{
  "n_layer": 14,
  "n_experts": 64,
  "experts_per_token": 4,
  "activation": "squared_relu",
  "router_score": "softmax",
  "normalize_top_k": true,
  "balance_loss": 0.00748,
  "router_noise": 0.3,
  "lr_router": 0.00122,
  "vocab_size": 11791,
  "norm": "rmsnorm",
  "tie_embeddings": false,
  "optimizer": "adamw",
  "beta1": 0.9,
  "seq_len": 1024
}
Below are experts of layer 9 (counted from 0) of a mixture-of-experts language model. Rows are named router (the router's row for the expert), up (a neuron's input weights, with its number) and show model dimensions 0-191. Each number is 128 + 32 x the weight over its row's rms, rounded and kept within 0 to 255. Numbers have three digits each.
Before each expert's rows: "comes after" lists some tokens at least twice as common just before its tokens as in all text. This comes from a sample of Wikipedia text that the model never trained on. Tokens count by the router's weight.

# expert 39
comes after: "==", "== ", "the ", "===", ": ", "=== "
router:072123156151089154153087119069129149114046143110059121108111112167159113146198149109210129148111209157124163168123152164086142191109156172109107056138082151138101108121132147116143116080086048121180124161100173136142126191160144145132164135114067124090170175109173117168127122117158108128179061140073104126138117078145115137106199174153097120158083106173154149138089094129124122113167110151140079088106100123085163165155098114130140125166095113141133146066147099125085115116156058089115141124090140113161130077121108174104154142085145121163142136120125138105120172156135098119
up0:107088114163170088078131151116101106132134086095145129134096130152144176134113156101123118105132123141151117167177129100110148163098149172106142151142094114130145170115122160165156131115131116190133096203131150101123100089162148154139105101121095173150174164152065139105108251104140104135139163218188146121122149081078155139167127117089093089210082145090142101121149132166193127140092084145106106091146176067119110153126139201126144118148093087089192170145122096137108117126092119124141093091140145175079124080166101131125118169096135121081165157132169165176168113132050152127
up1:152118138084083075099173138141144216132127109079103124122137126130150141125129166080098100117142126153144122169104132168102106146040139177096121118143120133169125171149129160114087116120078132101166061128092134135149108107079227099078132160123096130078208110107140133123163198120075085132113073196141191097134164146082151141155133119211136069153113141138153093101121069110151129106080146138119112134146151156114140136106029115175141047089121136120107165083164139163125136144119127156158100086122134135132163082137091110153104121156082126130160140098069143153167140107142109128
up2:128141129116155072143158104138089122133125191092054094130109147120081130194171144125146132122118137120124144133103096073149129187082088149184217114204113165165138133062103110115148107149141096130081145138179133147129105164157120199133192076117138141115204127127163197090101140124134162119163086162160153142111077070155098201122121190144113067083126126138163135166128141147162150139140178145082165110161103104139189095142135118106119134106094102141134143156108117156111154154085116087130106117101127124075091096158157139155154143085147183203099129124104096126168155101075100126
up3:134126110123108134114147125130095100133163164161114091096129077155163193138108146163083095148136126142136100078079141127112167103142109149113117158122165114073090182149095063131133142088153135112147156141127178167108133158144105207140062165089118178129116121131150042108161190181166117088129141109103099160093131162106141081132067072132106108142114167081129080139136168129195137146153105108130125168095191099145168127103134196073082103117119147118064158138134139110051133122100122152101153115123156174180145147196133118151108169167074127119119103120164186214114154096125081116
up4:122142133120122095106136166129128159120128083178115149127135126150120122098141165144147122145133160155100031123181164147171093160110115188141170146175129153066122108134165141154160072130098106189120082177103168069119108178125164115098164226110099134126168116150120092150088151104127177127151079224145135118132109156067155105160170137105068122197112145126170115119155136093159178179107077155125155115128126097093191130135097167140100065144152106183109184116139128148168094121125137140148141152098117141086142121158115101187152145065148145090180160160177160138135159171102100121
up5:097123141143099127130087111132084120180172182077078129094148104164147172145165101181144097127155166152134049146169151126109157154178108122145168082125139192099157108121132083194148088165145139169144163107117143160096117129046153189098116130140094155156104096148139110088121108091153206116098138117208128140129121144115075147072126131101178137132082113173122150080091121193156164070111130150116136107134065088116156182181114109153115199089143160171131143119205142111123172096098131084158140181112126137140090098130163131146141179059112116121139182120110122138151148120102151124
up6:154119112138165041160113159134169119083108152090066147139124141107143172171173099123092142139124121111076080150085104123220133151140145157183121131143154154123208126099111137096140160244132086106132106118178179079112154143160135135107172127131144151137175116149105167130148141125126140129149100192093115145096112118157108163124155152120092146111143118149188112138138135078186123197124084143087193121054075175131175071120135160133098183121179119120097180164132139137110168149139125201135079101102155082103090140148105136143149128092136130121087154092098079116136166143102119141
up7:085104073171102132123103040119057144204073184159142144133139179119099140117109112154161060129124124168110111118126134120094133129089127117103177126100090112126144152170170173164123132072171112182169169106152150124127171119112087165169089135112106137102083132161162113146162141203142134104154173082151117142120085165121098138178144146183197149140097187118089091102199155147104145158102134155094113086127209103116171108122165088103169153103139143111113081147122134090099122125133174120118179061122182125158154132108126156140111178143119139090073171140098179163144088099135125142
up8:122087100131115152128110159129129050133124137105163109069121113151145182147133145100140122138117143112127175072162171161143052133114137168132151173138151183184077161116151152095135107135151107104166116155102164108170103110126135122108189182175141105080130136113138114069056100100114142138078119091155123088154118160105134122067158135076095121073078134155129144155165116109149089135144103147128191096095183165079173189128147196128174152159122126109169191109168073121091146153104138149098128114138078087090121071103122075159059097164143139087189136122165130145176071136126088117
up9:169135111147143119126110148131127122091057073065128131098114170166139138130103107107173144129160083151170109181102071144126148160045128116113108127168172138126066133136223153097131119103124088174124117100121134067133149132128150096038196193143069157126138168117176125155117147086086116112106175115107114160110123113102124127089152109105123134143100095166168123176085138138091099138129041139168097113113136117136135141159081130155119139119076121192139092175122097160125123177143157076165112167173123143100130095126114095155084063108173095117180108119217128106163081138107113116
up10:174159167078114100099113166166148118153134133156143074102115133141164109131162069154180135079186149101116120169121107161200132109115152137142106144153072136082116120078152042150122101140140120122071156143125171070144139142138098138080114082025139136177153115126152168090080112125135172125168076140086108115102093114168120157090181142110095081080139208114175154098154107141113195198116109136108111147147130130172127132087144068129132130101088111078149144160123098137156080113146148161208155079112135130116120121147088128154122153118126183093100073164190136121118122110109127094
up11:138128073138094129137113167139159122126089097104192156090144145090126136140105173127110121168111150179126061123117158147113124181128136144156136118133064132112129182186109121162091074159101088149173070118095167081150124106158119129113085157116129184129130108145127145166167164090110098174164141158188132103146116122125104091139147107147106147133134125084150082138131168135171159166136097184081095091183157152104199102159131205139132054150144155146107165123099146106107150123084146120143108196134103121111164061084125125139016135138135173140205143118102074161199143150100168128
up12:142128133117112155121146096133172117099088084153146179190116104046132158173172104166122144096146198115121156111105135142153080137169143191105104104159114124173157181091075122161119144170154088186082134109144177090137165129124064060151114127177124162095142129080123149106122149133094087116095104158101126151117093103065105068118161124076122144144147134144119103165140119153167117130131117132100188062161102167060140098162114118123182107151146174107175140159187156137127076164106123136106132153174082180163121195159121074134092117133147195119065097165133090138156120089133170123
up13:137094118137133119128134113139057180142149122118079153127134111126179126100191131130142126176129104127149140075140110144147133131111140213132167114134136112165152150090081102142109126155112079159115169132063104157163110152141110152104192086152153092154087085142138184147137123139107144174146139144137140109148087114182131121106133175133083096130077113167180137147181107152158147231099107122036162074132118143114204150149143149060137122094064130182085156111081085134066168144182098106108160094124118170153130127173095106128127181136119119127136086144183104212112154153104128084
up14:095068141119161105111130126124119047205127087175131139085157163127063120129114097182135122123123132143166107104162164090181113154135108152136135107070085176174101100057131130133131167122140143160116070092136189141131161115087119119106120132103102148127110081156137170109107102143131106121142101097117167135138179103089154122118138118175157030143129195129168144221125144113122159120143133134130112068124151099138112146148179137099098042165132104161136155110115116093150083168159136208166143122121055135165144101160117089129144146129117122204081124177116180141092102072100153160
up15:148129140100135122130127132154122126115138095121095159103110128149111170140144128104094133105123161185105163185110158147133132198073048124101164132118172133096172168113152156135121098106108144131170106180077148102065104222125141160110114126115127166117111100194133129169149103113115140135164113133160202148158143121144106164129141126177147132105169103172083078156147187165195207103098077119068111099185136153121221130104070096097119091058077133152098142149173154155114141126162083147152092172143123146143187134148130122119110170141116104187168177150135105151171140172151093117
up16:162176197038156156104056135151173157134114105113110141129135176163158072093143098151146130111139108105143154133106128063137094152130164221138119149169145129164145178108114123115116109101110144123178113128101173114113061114108091126142103147104134138127125125156170107108173189071151116117099116122116139129160056096137156229111111145120080116184124191116123078104076178162135144093167097134082180111120173155179177120101098169138186097156147122198137081133146147135125140111116142115116145161160125154123160127138121126149076069142169154151145116118196179124137127147169071137
up17:136067134137147075140151097120146082121099067156165191105105168095117173106128109111098138105180139082136080100134091094140106120114168149123115100057204156148164147094157149164134122136153119140105136100119151088157161188116093046125154135190102174146117154107070106159127149092081103145137085141139097178084160146111118150101109134097162150141101122102157102186100081106130182118153102118163087143145110155135089195118082168179054100132090111156108184113104067186101110088166127158148051176147123138132149119152116084159140113146124077136175134115120150112149051123106113132
up18:106024123153141117162174184133065146180124111120126141097111132164127115165064127184123105158128174147165084069160143127140122209114127119133116156133124110193172103141111088123133163217111103105134099103137159140167148087107178111113132131144122123144127130140098179103112109195157141133194131118146119115183130102121141098130183164218127107132104188110123155167088121189136089163178142134077145114101174104153122087113153184117146107132148117196146148128081117086114120154155175105115168146121110163117078094089113074148121118125141090183159123107123149193133107074095167100
up19:085053111161113127116164118148098103149156031191099115142080119139111189149139100129106136141130168135071070108118138123125176156118131047082148066155185160092144166124165091165124093125122116141143114131146089134122093085122128180155064122115158122141164174131133100091140096172119089160150166167169163118100140113138161162180100110152126155113130120133142093116132097205160130167113187084184114090104167102126142171115104119153126075126116118064133095153122122167107141154132156111134162193121181141152125134154133151126129162207128114145111188194155153217088112097117140147
up20:161118114130144140059138157141111162157148178137112153114128157111074109152112131100158103144172070088192091122106180091150067168116129126178181136122145116112096086087126093141149158117176146125114058101128110135108136142100178115165097103072148138139096085159152153154116076127116133151133129039162197173104115168108123142126137131128145071199125142121088119137158118094080111116146123122092093089149152098128175027102178114129074149095088145120114183130165071062155157157135133113154164122138094173086114125132101138170180204092120113110170057146154149134127137116133177123
up21:175140159015112140087131126158134144120124118199148168122062096113181152174147110162114123156142118143099125151124087144110174086131116206074134098165117115146133168139127132173117124103133138129153136079122203081116125150136152159142092151114091144138136125126137088093109151135156121126202071134095137125130149070110158122125137075146086054194148155177111138134085143124172120126097190148152111165168104136170150061092107190114124100120182127118159165149136103152128178172146121081126122087094097233175133102167113142152107123174147120111174136095119170115139170107084116159
up22:170146078089165141106112164149131113172103113123112114100159136149136143102162118108148134124129100048106151118093104155232093141126135157148138156139126154141163137110073114147095161170121064121165186142123149079046146129145110118132124098089187132157129054122139182138070120070169170140142087127112132112093139168173154176115140096067093158047152140084168132163133159141141118148125073143076148110104155148161194163121140123108185170099121112083131102162148107134172120158168156143111120150101146104143173142132136100126086139139118170158087117167164076222141085103115085088
up23:190158180050196081108127118151136098115139077097076126139126169112142140169147124097157073148154106114117116130137129151095129098080123204140142085109147139114161132148122138110082134149161134129141076119106134094149121129099194068140100163061125115091125084158134135142119113116080153059074012097136168194109114137091187131143138092139086137173085156082160140101122089193097174100133163158059141134127162098139103133142119142111129088126136104168156116078148092088179149100183083153136145085165101146092157146172096144139141129128122105127100189128134092113086134143155096156
up24:130089147133098132005094117129133186145127147125121166130116112139141160150142139108165104149141157174175152149152130124116145161077118121101089076139114131144190132141110143190061122091142120174098143083208150084120088125127171108101144143140101154103110096155143141107140165180121128074221126124082100192117152120124101111183160190169124134139162142160132082146136077110160156155134166129139148077156166077104195115147123146059174094151129146087085113107121147121139218138157149086087120111090139141159150134165106147159159185143162148104116150079130206128159116119136139153
up25:131151097133110183129140132141134124190123106098101105071134188116177156150151158136173109131113106148154114166188135107101148159121106082145101149127123149084115135107191132126070104144156174128103095114088158156153142119105172107081195068125095188118153154105152198112073099143179083124153170158099110111092140077075175123140109143041094057111089132078120095163128100055108108201081156124128111137145161125204186142100132126136104189097135097139152166101157119148095116145134164129103111144088115091100153059136138100125109100109136124118132118197105144116095103108145060099
up26:145113158140107085093152198178141178143178104108182075091088178159151103076086196143109118134131131127193143133132163128148146099113080170166145159165108137125064135083162116203126124171128134109064108134119173094133128176064162160134165158145194137166119074069131077151099116144110123160170097144151158101146098137131168085127185146145141125072138140144131126158108105092149186086127131098134117106155155155152154176148144120157150150101083084147069126146136102094136132152128120188092193121121102151065092113109078108139093180180152144102184097141120172124179138138123100102
up27:145113142123113137127147166120081104182104185100134192068135165131107142140115138117138060157138137173138131109209112105120106133075085146143118074180137122118128110139140156153104174100038161136128094097111145101136187148131106079129152117133159170108076100139077101157106137083168129126141100107077163148103132089080126082072081095083154056191156134148172138095100156140103154104136170168166144110098165212132150111165115116082126047106086146134125114087142109131113149141177141107165087095114102179149145177091173082136152169080155119147120154157086103158135098081086132135
up28:160121118101097161137134137142094097138087103075117119142215128096151110100180133138068141127144150161112088128076134115104197169124085172127163108157136137122096191148079069133120021138141198095150089107038138113126176170145104111056133128129117140130181132118081146125134160139138140143144085132146141203171110108104152134111123121124144041133176113131130136119162068125112093114031102116131100102106105131136195153164142092128116159074159131145071100148148179125145096152150119087082113121116156124118113195146147080128142145128096158157123107154070136153083127125119086110
up29:146179154094137129109085130166148117174111102092129121097092184155175130136150126088144105148115105143091111164142153147104211111085082200134083107102118124113160175143132127139098119128122137146121142083037122138101125148114136144075072113066082135097099123139170091108117156118127115104100103124101147154112100148102200120107083107138087128156204162108161076094191113123122164119134121151112095084079092121127206224107101093108122108130114149161127093110123170175098111112150102104106086164101134125147138091183146145126067120092096170186117153129101124164111104139078028162
up30:109105124131121121094044123104157134139116145083215106138092199121105115037078117116159113146140187123080098160150104115121171149145109159142087196097125137105163100148201083147089149124147121134126114106075178179094110152137121114121156144034087202123089135138131120151079107170142144103129147113125143167123123174075135172100146170144107144143061179084168134110149073072096138103102135094140088136124192104135097142109075101201154090135148137178142147125111092125149122101114140157152135110136124113129142168124118130141125147111193141078150084184168178126099160155090145125
up31:128138144128156069088138103143137143144134093131121114064133104155160161162145068144142153197123154092118098103122167144109100158104135118147155088123164173168089125123135147148134122189127090121109109106152114029198104160153081154133091220076113119079169122146140094106130149092086130142082115156101118181145097135133100167089157046097143093119108090175130133160152087124125113130137158114207158104114090167113173122114160150103119182165079115067161105178171139145144105122103117153153062121135162183149108082151065106123106133144126156198085168167155191142127118147112121156
up32:135057138129111114072182126121096188147107122099116134105175118157086083124203092118169089159146165126132145112148184139103177160120133166124163107188213166083132125129151154163142153134167109108149040139161139139134110156123122137161161163141137155158183113089103102163073196080129130114150114102116081235166128126116078070087162113102163149158077099158184069136161139138101120122070107088120106122120154154122120122175135099111172103162118137144142085143112095176092152117143156121170115080120058110137135120113126126126111091103115081169163088191096131095117115110120115154
up33:161146141054138118126147089132172128137132105104141059127136181127104092095122184147131112142143102127114130112132117126142101152158103150087131145175176169077130129082146163145119167134133124188143181101157156118128109145098167091196176125173150163095144084137140148125118107106159107150114128156158142119098146157147201110181118090106124081080066136110154109193139075084136134137103131119109133096113182152231059169085185071103136161098158093149167116129143073119109115145129149151193176103168134160109158057214124125134142124196119119099135138196129083158122099125132171126
up34:119022154122104103137125113107153055127128092128123119125175069131153145058124105161065174099140154162126155105112146092122098126148115128139136089124152159134171141116154163116103156144063112127211074158137168069084086107159134153078117179108142162151221118147145156142087063153122094143178186088144134122131124144137087130089182165063079113098073127145108139119173131130132153114112172093137117162109103129110205134155166132144127133142156102131105127127159139102189164134112114160148170138149145129107185115106098086169088109095093176180188109090143146115167147170126095143
up35:121125093154112168096096114157125112112112116091136161168168124104127102112145113149110158059113109114189140166118148114161122119126108117230097127180101120163100130143138104160134096123159143151112153129097109059113123119140185126075126082146133099211122156173186177081159090139148175154102141114177174067110164146138105192210182171084133070101142117159174121138134137086131182149109131149088138103169157127101218130083126106148136166099054125127083123166110126115120085158093179109093132178129177065072121136088126130140129095128162162176126132138135122118115140084122092104
up36:163117093094126086113165172141165140165188158095104173164135110070112103155114103092091137111124110113127162127175145051166177134143107163107140102148190126102170159112085130108078144178111097081126126036138133091087085120138110143145077104140233156141112100180096145130158147171150093150176145145145206118106141089078115143108121157113073126143117129148093126124150133120192166130151155076110135122154104156096104136124075102204093112033150143126068130134166149082115143137157130079132143153129176136131119125160115122157167173152153115146157140086159133149175167109087093158
up37:149101089129059124149123138130143137169134085084137095165076190065191102034084165128098097175126118219102087155108142101176115140108108172175122157124143144132118175140124136150058140104110103152067135134087143107050122132097167138149110126114121117124142132084155101154140117148107166190166060142136104130096091155156167126183113160153147149135114137093103113167139059132180134170058076084090099140130151152164183112118138103123198179109108137167057122132085131115111159142196140123118160120087135157119164119100112121155118122127159164102134132147158101117148090151168118099
up38:141075150097125124124156118146126086165107142159128044138181122092164119156167070186156106157137131121108136171190152142122156133143091134110124137063074106075102124136106101152135163119115116174122129108156156136153113161129096156101128130082095143113139145157153147143062100213166180125144059114104126176094076079124128092145158156156165124146111154110133104215100084145142228138151112123171153100117117089113106073121149130137102146125117145138117127119095103161101072081170111094182118117127127188114060127162099154157149196110130142137150086067123162170141155083089108199
up39:147144131085118121116131130156154120117094160155146158068133098176084151118137090089119102148133117136156134091098106149089107111125081177109123144119181110216131130142139181179119118124117068132159141126113153153075103113116106141158123126139154174140143037128117127103077162069185139095130129100124184108136191082140135094108133189125135106152153107098099089181108086122144145120164128082102106101096145186153113072136142096078171139115129126056125148140084143144179149076168176117096091159139065142144169134094116078130111162136159119148108235155053194129152131131131126205
up40:114131130123183154156141146107145067150139112154083143048164154142120132129112172206150060161120067189139118141160124108105109123133109124173105146111149166037081098121105139133144126117154133178139123120164148159071130137044113132117067101129173143137169076133138189132177052161150108112155108106101137128077058066123169126157171075110133094156147144127070143106104125151121192132165151107138130179096147158139168154128157086130114122155112155104077075094189130116156111171133106142111123132140160123123196098155105131114147133102063137166094078152184164114112154110087121149
up41:092103135140141167110129109117056144135149165097097109193156118119158082097177170075140120114101127151169153127107135104130109168116159146113104096190118103105084144121182152118119155163121112086185040126146142167105163120098150097138155112123125190111155144133101145134161141117117119122114123210127157075117141132093149132130140171102154047136165149072151084108107067126160096191079087197093172106116213139077151159120114100149192134107082134111086128115156138223107134144144151154155183084160124163114108080150119106134102122151038111151165124136111108127131085119132167149
up42:111132150137175114145145164111080175149186173144102142104162167160116109138152097084124106152145149164141079131147111112133123171141139066119162123094090157145104099093146142129105166177097099182168140137102161173123130157131140156062103133184184153123148100168131104154119095166199073144154157118168168143124177086122066203091113132064101106174169128122110085094119155124124192163108175138152107118191199077133157094121059125111105147073070146076153146111086136160145152120140088172141152184111146137140183097124112103138157190092093076172125159142136132137127149108139135183
up43:152133088104113123122092238119146140111144128058099180096091130106120149097141195113171068130150123143114123139144136100122134127062101202112127129114159132152117123122127094162117152119133076155156063134094070085171139127093125178114114174145096121167100079116064168110166120133096136144195056149137132162138112114118104119098163131112082108142139094123097104174105134107141132100163104101164179045136146130127187081179122197109158107135100107146124174151169123072101194171098106122084085123122095099037152148157098155141145130145120132095134137180160140113170137126083161150
up44:115121191145109132118113192130135160160138122149120136076108168169152118100139203116166059139130134147122097084125129168136146152129110182117172149167087129086152120160109122111105075138168076077149072165127179149129149136109161166141154141148103110117167117151101135185093147108135103177133117111135127155073144176123111102129127083189128155151111108185164095079089076198104101093081153151079108094108104154136134124178133116188125118123179223231081142113179117094121169138139128114154175169124077084155160141122149130133091126101120112129183128183156075156150112145086109095
up45:154137181148112127154100157128118180103114138084152082175137087150142143155166097141118139121141177194151129214138067148118116167136119135165172161165106142096084144128098081108105123122115099208132136132099140124160118194124175143106134120154100095182125113176094150140077124136160107060164097193132099149095109168122129103084176129063101054154119155122109042145146172139149158122107079166124143159106128079109114136124131182121149071109139146118107129098121156086145149143138111168173113189139110125090144069176082126163163143052127138122152141159165113112122104156056180074
up46:118103108142137167140180178118138181190137138186081175110141159119152121124148169164151142108168153133158102122173114066160097134113133132080132137106135129116139148163101123142141110109146124158128114119127130111143222054146087152126171073149127160126149133148119202128165070125126158122165126161131122109121136116125153202137118138109084119198161183116171084156189198105153098208132037131125125131107140083118144106129126196173046125149134149112128204135116135063082064164135129107154099143091148120079052109114117149143162116106087110121088108088143143131096142142101118144
up47:136098143110126141102123107104083105124141048094122107093129111161169151099138093075091177120165139077121142198187136095135143138126130115107142100154131143173112177111103229114101142101080107075170098130075168068116109156124166110105092164037141202161196139087101113179092073092133113143144098144141104175106160100114121152163145152112132073123078131141155115111130098122192100124149113112129125122069132128113163157141078192117130078135135109215145143108149092115092109143105135140141080066147120154168148144149124050160124114091117098143136112102099089121160137135125061124
up48:131145175090145156109115113124137127148136120134090113117148066054135148146148069127088111122150201143168162102091164096092139191169125187162170121162102133150101160142149108126143095168161134103102087110128156119185141126166114097118125140082172128117120115166148055057081167155159092060086133118093158177071146123143114134129106130158133140119095159115187140122174177165099188147188132102062110143114171138143119142127123135110198052103094117152137127079160160078094203141164162141094126081119111151116139181149105138156113115107148082113076155096202159128139114085153114138
up49:128110175113074094075150141120123064125115176178118038105162101133138188104064071101160099111135144047169128134177152120078079118160127085084164176093164151157111136102156120177120130204122127100111170163146126160050118187119118147137114174114178154110155091119164078175135110099097131121151129108159143139122093164115130155114128119138182119108072134172112139121148086143134162086168182101143116167108124149116160149134170126143140171139148148124057080158190110130183090133129138177117152111076087166104149127145107109140083114197107158122167142094112116127172169146131092146
up50:140112105111075149137066142166076103116135123128118096173141119047162131166160125136109122055123113124165111155104148130117210141110104168225114087164108194070115104142093078188107085082123199108157051098115083116145131116155142132134142114043129124095126138135116107141133119183120179145157122154102116154121065110086137128175163147094124105112132108164104136112095087129134117145106099188100145081111073118092139072132173162115148148114152112142079148111125156123071147168094117104108165087088138154092085093181108186150083107089112174105119184134159115123136168124114118146
up51:127130145121131055135163146150128157135101082130133140135083112116120098161179074178114060126147133101107090117116127158166137172164130127180114128113104115105149145093156126238160136163080110198185173105140123129164131147112122125120120141128086130094129146142160096133102126155173182161122101147235143108061053114090135130183154123173140142133098163114192089126099092160113129162053117118165139133118145149177128072121115100121085144078124149135147128147082091214135116110104167071184136160116114130094201112162111167153177152105182106162134130145152108123134090155126136156
up52:085095121150182135108143210107149213119142173108140190060134074146079145129147121178113097155146116167157086210124080126098140189081088169127124139064149152162125167133134132161162109157102091164136093153063165104144140148080138175141141147156118144144124122127076102119155073092158169115165132105130131136098140108117079051110181152128168170091133131180126075135135066132111111154055154103196146115111102180090160067128131118147088082110107124124074155160120142143116165142143088150099142136088087143089123182127114110118097123098132120097151140165111171132156167121102115147
up53:115091120124110078121183112157167105118135107082133164148123130099166092129148065152169098066139106182087117175210178094136111158147078175117105175088100150116113163115092124163110149112068104153168109134136164123061106114087100211158090129093103100123193114109151102150115120153124174141201081053138156152060117160156149150202155154158178082112125121151086146141081122110159113083120162140174146089138115152115164138104121117186164144114119135178143099171123153168135065099076139141180133157118115169134092099163139162134122152147151111175148134095105114137125141170113127178
up54:148093145114152079121111129161092099164114180162119123152109095056103176142134076141095140047193072164088132184154128137193131144114087152150169086112091112108151141142124132128139148183131108151184090094153144096129129145129089127114113119094142173164109131134135140131077115172109111084139093145146131204142137104137107163100106109186133086124109138093097095173096173220159105085185058127130128095098120154104144121170117130123100158091107103099150125105126183127155137139138109176166121069149103203149048119193115171128087146136087163141091114131147100124156152154136099206
up55:175109120101151098096148115138061082123171136180156142058119070063096141161109071125105082123157093118122115167186176130107183091076122165139114066132098148127115196131132103112132128134120148101139147112104196128160101127064142154142088130077135101122135095155121112070046149151075140082197068088127178177150153112091141122149121122167139119115157114161059142135144129106172157126137139173185102148165117118122126069130096190175141100140096184142142148154136130084131131117156129152140130067161121178173160107171153099131156127158135111115101120161104107102094159135073107192
up56:134108128098118141082199154146145105150068131137094115137110135122110151189147081080104093114141085167146161225146132151140125121079131195137099085149145147137155195141092111176115099109142146147120149162069154146076092095122182103112114102162181169097105092092143107080159178093105080117118093114116228150120174124094169120214132113148092092145145148112135108126146091117132210120104127173119086105162148128090149156120143120170094138119093135105146137124120164121127146169127147128100065076113076164084150124111118103141093149155094133140114113095056125114146079070066089148
up57:165124149132157150091129235166149110152118116095121141138136123079122159141185032158148103139172101112116116138182150131184091127093126147181147132133187106085127113102088106184150103098166094199127105133103135113089103114115128154137139109069133083153125136168132131151180153116065182131131106151168110154135115146136133143152152090169163155132123107192127032171100186175206121137046103138150172098187105120127139109152083109145168145114099157126121093178126102173126120124148109121143120153154125148138084213064112144116107181108104169111140111134152135154181140141109117128
up58:139119091150091118106116136131103108093116150071141129086183153073178194118124096109119116163106089119118115171135102130116116157169069155122083120152071095175137140209224090135137072203122119131098117079133172130145119108119166090151166155141093213125145142133144129151135119090114155117203109102197129108110124135112121073093157135099182074130126138073159112177119141049173149122154148139093134163157141074126192129118043155118198100096082115153090140129137174156153107097124141095179123136131114131158135100165128110172129081152157154122143100106086142132117139163123104152
up59:152111141112121132168127134130142110146122110146094130110154135124177152160157114122149087096212148151083143124154123145247065109188151198154120187149144133038156160109170097166169161166116103167116194137119160104160149169115119152100119100154137151135148139119126095071151098135165142166058092201127121094095130179106151142125074090162111114128147163138178102135136056160115136148055082136076160165145140140130120167124143090107097141080109095143168172162111148148084106133117144131151125071102148188110156137162124100177102146169180142117105099174139147168096109120149152147
up60:128114091145082115120050103138101105171122116122170126124085123102156151113142184131149093152132104158115119138104117120185155121147139129117136151129178174096065112101150163147147155101156090188152184159129139133162125127080092147082104135089208111194121106113128102109147105149129122148105104095145137113110078144186116165182108125116178170094066161114155109146106082131120120142114115206148177102078164158165077152099106160122157121095091122146151139124120074146107121182064138157151155145122189129092207096133087160159086144069084172117231164095183091130136121164116150102
up61:150121156135111109140147196128062152133122060101079154122072115165175199160125151134107088116128139089129155168132146149134164166085090165136146073154142151131130179153117101103107085086144132086124132116131118123112108178149116140093104078106088158083136130107144065111137187128152132122156131189169123190117144125114180106121149123150088094194222080161184155111103089159136174154121130185076109151148081163137194144125098143131135112067151125176056143102174068187139140131145101103130094139089136159100108083135144096125090152114120143177136147126089170155142113106162058114
up62:090112144160127086057120143113097128131086105159099061060139155148155160130165158189151145096121136065196108119091150152116096175135112118082061118156150148135069111074118144139154111137108085140126070134101153103157154132126112105209090203126109160161123129133132155125184076119103136111150097187139131142111102132121076099099146080084128154154130101162137092127139114183117093111119111123131131139095094129102181121138164115116119155136120137036126113102131128146145118133103128170104236125131179162157092081194070121148109089133049107153126117175173116135162150088108070136
up63:114109125156082089141116150132066163151091088124113145152112135107186143076132117093108100096111132129186110150099088155063130171099147145166100084126154106149158124153121128146110108143078096144162164122132105070165161084174163074107155183099120213097131170102112171097155160112058148100152150204129143049152154123114149128137155130064090093157112118138137110116128097131150110158125118176136155128116072171091177125140114155129081101142149120154170168112075178196109102198090147124067116145113139115128147085146096127160092078122183213179163169112091110138140099145108129101
up64:149109130091117111133183108154166140144110107101168109108115179069138134126130050168166129109121071127090127163171088100102127134052099141092105110110124123127177176142142118118123161154145117151076165132131136100105132127088132081164158110112148152108160168104151102157079094130130141152127161172117174180147104083088196098075154117065073162088181159149070107133148133100122115160048106150184176083158101138110083138149127098178095150140100172118173098171092117203144105186116148138172112198091155164137110140117141120138099109174160127129146087111120166166101082142067074132
up65:135110182141176160103126122106099129148115135167138119115194125148170115126167087151113139141181095163128107183092046144182143132106133129170128118149147120087143109147160124209098117143129102110112103162150143042081145150147139168103166132102153177145133093144116126084129121100164141125142162141117141164109128130164153151145143199112129049093173106144143114088130151142155167159114193095141255197079096177118193096142074131131134166128115119169125133172131137160182127185124107104161139114156159187075132076119119094136098155104158118144153156200126148110165160153129100101
up66:147096086110150166160141174134107094162126087113135204049141160122149153127126130110150133155173174124092087116107074119140123113111112124167153117096181123108073138099152135176109116084142135126145066138147122086126185068079084154074144116115130165171147104163101234146144117099027159160170131139078104103098090108133131135143138099123119135122206129147130150134110140141129138192106092143123160112091135185128167126132135173129107105116081117108128106120067103097120148201155155171186017139170120068097146087126116139151077102137109110117144101163130098149116097128111143118
up67:123104069131103091124142099106121066110127164132190119072113161147099178141059139089172100168115129123044077197162141105071096106121080138099140165063154056161062106119164166171068164158126095093139130121143154136118100136101114133071145156111152181123119107145164113173104138107113092120140111081131121090091064105141120145125100159115152123187081124088113126178157153095173157140132151100061175160065185116110117108127157165075114152126105121152131083129122127183173137125153137107122119099094163091134180056124183124119149151134123112157111168116141109133122114179116175152
up68:151070128131113152082171152123142182088098106095103143110091134163103095107170143069130120151172190162160138095133137165129093111054122107103118081152125153118173146132132135142110134100041122109100090182135111107108159160138167144087131130124148140138137122228110108165133144145066102157161145120154137180131170149124137094144200120091110129206161098195148047125115099179115151204100116182152125129097110144102145139148128065161094087101140155210080099133191117125112200128155135104130116142139123120143196130125190105125109123169099125124123136183118110125173105096142115136
up69:113064165139120132118132102123108132087140140130103195135159134139134168143142056162103177107195151124128083137104019098198121151147114137155157057148120147195143124110131142128137184174101137120173149123099192106114193147162070174100157155098129152133110150161144178076083067107189088136147136071135134116069119140134144139131164176100105155141131101170162120095107132177124147148129188118124165153122110147146102133093154157123081158124129140167122168134051130084111147157117108095108106109132141135145088103120093070187112076129186157175141137134098191112164143095133079136
up70:164091148103122113108150119117121109093104110116097168067154094144099152126075085133130116082139083126096153183141102103077184110095138181153087107106134127164160179125180154129131148191137118133065124062118128098083142166149091088135117105116101151119177179165143128065074169177104113122134128154176133105162131107148125160133159118141117073087116127189173173204124115157152167130142165206171096153128096200088114129123126161134186179077154099130121136165140099131164112139155125128171101139105185158136097072082109076121110163100122126171156151099028133161115149135104147124
up71:130046118108113157111206160125122131156137168154145160166195142108153173122144111098155104103203159184116152139208131149168174047095148095135151093104143121131090134132104092136116144129124137140091110125111134078158127159114116157093157132135121154141174134112105097157132140150092140154187108104172113167138140107113147139101159094108132101211120164129148135130105130174175164131131121100154134070157149183106150123162111162124159108110113136092133155099100072101185155138203094124148054108173073156142132133096139127142122136180094068096186107097068168206203128102141149169